python train.py --n_experts=160 --d_expert=144 --normalize_top_k=true --balance_bias=true --lr_router=0.00285 --num_attention_heads=2 --norm_place="pre" --init_std_qkv=0.0298 --init_std_down=0.00333 --beta1=0.9 --max_grad_norm=1.0 --decay_fraction=0.427 --doc_mask=true
Below are experts of layer 4 (counted from 0) of a mixture-of-experts language model. Rows are named router (the router's row for the expert), up (a neuron's input weights, with its number), down (a neuron's output weights, with its number) and show model dimensions 96-191. Each number is 128 + 32 x the weight over its row's rms, rounded and kept within 0 to 255. Numbers have three digits each.
After each expert's rows: "comes after" lists some tokens at least twice as common just before its tokens as in all text; "raises" lists some tokens whose logits its average output raises strongly, later layers aside. This comes from a sample of Wikipedia text that the model never trained on. Tokens count by the router's weight.

# expert 72
router:120080140143129115139228102149095130179140152091088119056143160168117104116171148115122110130122138160147086147156094090106113137182149096148127118115177193195143190128193151065134100156165141144136121116100158093148160106140189160133144133125135128096086129112146091098163133122096096105
up0:129118120113140074136125125114100129099153117183102137199219148162159159142155205102085159125131102125108122074108123107158122080134125157137133138071114175148207114160118107054081125099146124177141184117145091149137138136159112115089154114136092084072124134166122178082125125135120139173
down0:075118131088157139135093088144154128156118085070100089106118159114131121141110131134114131067111155077134165126184160148098100122131093138187147124187115082201131068201139134195209148145105142087093149098176184121144120159129106154138136140138205150124117138135151111104097174172163166103
comes after: "1", "2", "3", "4", "5", "6"
raises: " ", " and", " c"

# expert 19
router:103125130137119133087180111136069088149130146108138151094072187160125135110141134073109147164137144159225131147166091111154183128140139150156123064131107130178109169167146128086132094172137052119163133147154079123188150124121158126078128096089159173115032142127176116114095095086102112113
up0:113181145142138122092146137158079113087081084141172103127171133131103110132120113067127119163125130063144149120138136137171120092152149107144034103165084187175109125135099143146136053113131073131055132163081093182091114161101093144066110158151172161126135185116165155109136129087136126181
down0:138087129084150180133093102145113089140129164146112184148125186134165163069148158153107098142145117131090182100081089196145143098121161133083043166140161136129137170104136136182127188191161098096154101098204110130118164128151116154087132106144101124159153110125199111132117075086116137060
comes after: "1", "4", "3", "2", "15", "5"
raises: ",", " (", " and", "c", ".", " or"

# expert 140
router:164140105109112165146162099075147119134167143149111134107087142128104080123168189116121165153117104129176114118155106159136131140110108059191191132153086170155161108085176141087136115134124063125097127102162108096140124175128167133098139143157196133067118151145097081105149107092114149134
up0:102175114107088089130163096112142090165151098134154063132144122104101160116147110141197180117091134124134089123202087163168167125088160052133157155164122117061137098125098137106187138068138142097146099155096056139142102108181178073157061101146175130120095136119138156166150138169138122086
down0:099121151145068139095090115053150076160141153105131148109179112137140101153166135171143147217163122152112077106062111118130146134156106119102117163137116132138170109090138101143098126086131158069087159120171093098111110186123137115028119121079101150133097057144134092101132085129100167125
comes after: "00", ".", "0", "50", "10", "30"
raises: " as", " (", " to", " C", " and", ","

# expert 92
router:143133077147059157182154116106102125139131158108094110097115125139121068106148192065114156136167120151186128142141093093100112181159139078194195165155123180149092119090171097106178114150138125120166179092168132112120148103117131164142117176122111153094109120100103066100128114142095089085
up0:133121128109110144137171116115143143085099104077137116128162105148142136142054119141151111108183095157154108154094140156099138173134099093137089139145162092136078113152086111159187130128125135027138131100135062062136088131090165166206118098082148173104095123087137159107113191135130131165
down0:143163166137142108135122163099109077147187155122146154092088137090109178130112112110096177138145086096073158085133131121085135133143154159103137138145129131139137172147064118111096190066191160101112093146070068089121137131143144120098083125088188115127166122128135162129164122114094137159
comes after: " ", "10", "11", "12", "13", "_{"
raises: " of", "ess", " and", "el", ".", ","

# expert 17
router:143085116135125145097162092114155168112150135160104166084125139146103148111120203079093150153132130125163112115139073106146136107152115080129181127145158153152143135108172117088163124132131086129132112138091109118124077132122139100103173174160114108134117126142170101111135111100086102090
up0:143198123157085070142130143114127053030103201108151158134115151161106114123135144098131154081133103158119125137127130116125130104131136120145131120153152081139161117117098097113107150139137120140114096119113122086119089137138167147121095160154128152115134077120154117091174218120123118111
down0:140095163127120101146165138148105192100109090124099085153125175135124138122132090133084168133145179173117081185186119096104068079139151154112132136103112159107104156077148099158111128135133170140153154060155133118135129167083101131105149147214150160130119183132146114152192134155129079147
comes after: "h", "b", "k", "ak", "ab", "at"
raises: ",", " and", " ", ".", ":", " of"

# expert 76
router:137106118130112150066166062145096112119112115139122188113174111167107075102146172117121127160142118168138102171116119126153120137187176103162114121141161176141114184132116161116169108128152143109115147136148090075146125150146121097132121119082132101107154182067122151071138026107083081051
up0:137087096115079147157155130105132095095186158167069192102124086172039169102134089100128130131131103157107079126049142088152099169143126121090172183077176169181060115066178160101130141095106146066118141099117157146152083091087147125107109134170142120113133171075110147154115173142108152169
down0:178111147128114183154168123084055090149057133092216089125111168129179152098100139198124140103132186093130094107104160152127104135147125137098158157058149104155130096104102175129122138135151125062087203119083132187112090139120147158133093160120107199104149089132092137168148089100158071125
comes after: "ag", "og", "g", "k", "ig", "ang"
raises: ",", " and", ".", " in", "y", ".\n\n"

# expert 96
router:132106083149069052119162103121103097130148190130119135129123106145045153106201156078133140115157082160150072132181098103137112135099150129183094105137158168105119101086109104112173167107136121112120118097135130137183121109127136201136165194128129166118063212081151147101161116140119097138
up0:095127033098170080137158112095165169143157147134085085125117128093109142117141120197126125095080210114113164084124131100143168163157160102104106154094121166125153140143169174097098082136141141145068154116121089130107156182098112190070038144179115193107148149111100151105132146144166143116
down0:106119170175155124108126082089170135129120147146095105137086111079136139070163091100145135090138136120177151123160130112111114089091162098161143137146078160101121120137109132158130188132152182117141109108130105108148132120139158105120145095083142180126134106172132129121123104172190105110
comes after: " ", "–", " (", "^{", "/", " +"
raises: ",", ".", " of", " and", "-", "he"

# expert 57
router:102056131154067148116117117144144104162166142183129187140100145140117145117160155058133146131112110140133074140151124105125148130117150122122086096121101167119114156121100155104168115128163111118157146099122102103140114106115175177067162147110143187039149186152129106125163104084101116164
up0:159127172171117118101124117099117100163141126177122138119095156122103104076147143163122105113162109110140167148167064114165184143130101186119172141069115117102072137110101143202089089129154169075151121105143068079099103162166131109112097110129190151110145094117117106116148160143156103139
down0:143134150154138132159092151106104107084121138089068114086142148141188158069161091128150128044177160150133099091101154138125163145102162132135112086141078165145063104104169122140084107153136152124184142156115079179144135077157099133142184093082091081123144143132143157098100118149130118127
comes after: "|", "-", "0", " MPC", " Total", " |\n"
raises: ",", ".", " and", " of", " to", " in"

# expert 108
router:063135087174084118148197132085144119108171119148142172028101118099141133113121169110095118113101102122123102153136112137094106137110109106130130099152187143119112087116201095113124120140153078124156144081143124131178132120058194127060096136136172116080069134085170165098130095129106081143
up0:097142088157034147217160152154139096137105136119173113171160198077077106129119134088146136144162113101116084107138127145103123186182116118109103136132137109169187143127104200099091208075101110070197098151143135112152163154118117104207142080137150142122116117094131106154063134122179097121
down0:133128146131183154090082074179158155117115171106060104130059110164157145111120123133101089129109194134135125158170087110136155115154138078107113149140163098156124163098093153146147120166110122130127129089135126079142170138168143152142080080102148140146172110118142078115106100126094146097
comes after: ",", " However", ".", " In", " announced", " time"
raises: " the", " a", " ", " it", " in", " |\n"

# expert 121
router:109153082100122166118180141103138112144138158143219191100097175192108164152154172078108164131114128136198129126114054144113175204154094073148137122116153134192105143133148099157121118140135068161150090139150125121135096104124128143155135106115153161115105178105159149073131080084082104117
up0:133131121105123089147107144048084076103086128163105125095144156176105178081127061141061121083183167109141129127127069117127112103140123037122097113097113162164090106127125095067172152137118143176116184134146139147101127132140130072139056105127137126212081096125120144155153134145172141214
down0:151141090141170139096113148126125135125090146075119182084132125126149153105161141194101113092094101164150104133166095115119128182056176137093116108089130084153120109124172085094131075129074172156031150197075172160143135134136158148125116136168157108152136130098153132139222110089142168109
comes after: "1", "6", "2", "0", "3", "7"
raises: ".", "2", "ing", ","

# expert 51
router:074111099127111168091112102131150093129165199171178141075107173195120106133106100148125183140148145105139128163084105068157150155108078124212175149084091113145141122097097147117151126132138112132103114124146150110150110151096153134067138138089127106160094117060161121109172113081107144130
up0:161179109143155141087153157097137152119136131075119108100120108159104137147137145137123114120078132036169108156032128099110142081114125070127131089150131121133147095150138085114168111145155148101109149119142075159112099104110167129140122106090172146201195154114105151113140101162112110119
down0:141063092128091082103132145148120114164139054072176083129142177153087119172120114137096145151164128110166140204126169059123184157119103051149110176101126081082151163126167135160152140121102149165133133110106104193123123126171066193067135129146171098079173067108110127112105145127150159145
comes after: " to", " he", " who", " and", " He", " also"
raises: " the", " ", " a", " in", ",", " and"

# expert 99
router:107136134151093077088128112162107059074156125162094156129107150185135147126108124095156080128190090097110160132152099117130135125159124077137145086164146187160106161095142106104159067128088121113120139184123135126157143151118152130121224117133186187079119222093139109094100142070116109125
up0:121144092158102085115111132135112111101139137125109092083143090136179111099125227126083159147172127094140065119092159124170112142103188132114116127143179163123116147142160177111124125188156086114089109172143106142159093117166147187179128056125116125137191157138103122133159190149158095091
down0:158166106130088089139123141145117090139124114079125061126079127098138140158142134120122101121129105156131131102151120123144084162137157081095129075114125072144133132103108200129192131108107159127138155151148115140146108089208075111133120205150136093151151145147133111089084086103081134158
comes after: "-", "″W", "\n\n", "″E", " Preceded", " •"
raises: " ", ":", " to", " E", "-", " A"

# expert 86
router:117091122165072111117125075187096111153152166135134146116141112173104115035102165108155116138152083120153136168134089116151128151085164125132101128128173130091106100101140113117153133145167121161117181165151128100147057114088114118113150132111140116159101167106162106096155110114101087080
up0:086121132125098126119119074142135167136091126164084132118148128148181140106110141155200121131152100095111124122133068122163143101120130163136125195175125065157112142158176132120102153111106111152109138118121131132079141127090102164163122137081124134141108168094128087111083139119125083085
down0:158161120115103142128213137090121203123146188151118115162129084125136154038127214121088155113112111146168198169138087116122091128130163132113121102142119088106098142111126092111115079096128119116074036125117094197071155122158104132110141156134134109143201160139103122084183095143112126134
comes after: " N", " K", " W", " G", " Be", " He"
raises: ",", " and", " (", ".", ":", " of"

# expert 39
router:116088070112073113131148086151181112157140195127132122099140176145078150073142141107125134149083066125133141175118088134120109182156105106138143100139072128184151122121110138133105116136156134158157144113150147109147110139126144146115120195041132117125125127071152135118183125132106118154
up0:178100107132119121110133112121219143085120160183110152146159130089162140137159160125133122156158088158132155149119133124134169062174121064084128168159127123119092112119167109117075157154126111167090126109156085034111090121187132140133148094099124116086184103091137134118134121120130052176
down0:095118142108195143153060145144083111110142118122102104111097133115071072113175148158094154098180125169097194078142134172107144062215117145114083165188104146108144111133131206142128113128145111195167087137120107101130117158134057118062141158151126105104118161118142089080104115148142147118
comes after: " the", " a", "'s", "ic", " The", " this"
raises: ".", " of", ",", " in", " on", " with"

# expert 98
router:095143087148113116067145121165108178086190143152115132134085184154092104130112113150143183162135109133130087185150100148134148158147093090161131174134096122158092120043184147109182139113166152130137113112192093093150136148083112128056193236089130157179082099126104103105156113080098148093
up0:113156146140078107177141145082136113152146191151141113109111189129120183096084105102091119121158086125184084095151161141080141167180113121101101124152099123116143125096146137150095187109144179047180117145175129141134115099136110132077131108120154159094112090106164127086157220115119129133
down0:149124101099089172108148157151103168119181099124089152116091179089108081199105107143113123183152140136122183107167052168131108156169143107171106155138177175140102121111107091096092129094120106146114156193089139124215086090107149158135128146133113143083100130138109083108134119107131172141
comes after: " was", " were", " is", " been", " be", " also"
raises: " to", ".", " in", ",", " ", " and"

# expert 79
router:088155099187123114098162080181131130146161155130084135100123110141106139136147178128146097164189129199177133160160093147103136160167109144183147127118123148111135182132134148086131159122138113154077152126164148135145154107118160191078113132115151085113182141138094108113107084040120113104
up0:130145140169188087095086116156032105121114135144129134085153112133088118178136131079147111166173149118071151081143084089123146181150150164105129126107120103130164150129119144099099103145120125142117149108135091133086097088116122146137143155125093127136130175091121123142095145122080144115
down0:101132106110162139144106094176156090140184118044069090162133069150149128110171115131156092217185111181133173116128180136115118185128099100115083142132133086125131134092125081148121169150176173132133101128149122099155141117172214121086163072104119105155123078161124184126099118094066136149
comes after: " is", " as", " with", " was", ",", " in"
raises: " f", " ", " s"

# expert 131
router:094156114175103151108163128105096152173133139108088140047152145223087168112130106136133066132172098173191114150102032164155116148089157133145104129128183142178136151134141150118122077103176085113171171119170135152152160121122147111128160153135138063109045149082154168125156130134091087125
up0:112088070163148134108152124148064092134125124095184135105084084130105128107071087152097127148066171139126146154141120120133083107051160136059123121188130091186165223132126132147094075122160097094118135132157133119147115116104156140128155094133174115107111189129202086154170179155116104138
down0:142172105076095113033127122178110210120158114108142118109075089047156198167098105162144095106087103104117146140138147118159143161093143113091146167146145098166120112122108151132132149124113144116224147103193149104083102121101146100175140100131145101163126142102162111097088120136138106126
comes after: " D", " L", " B", "D", "L", " V"
raises: ",", " in", ".", " and", " on", "s"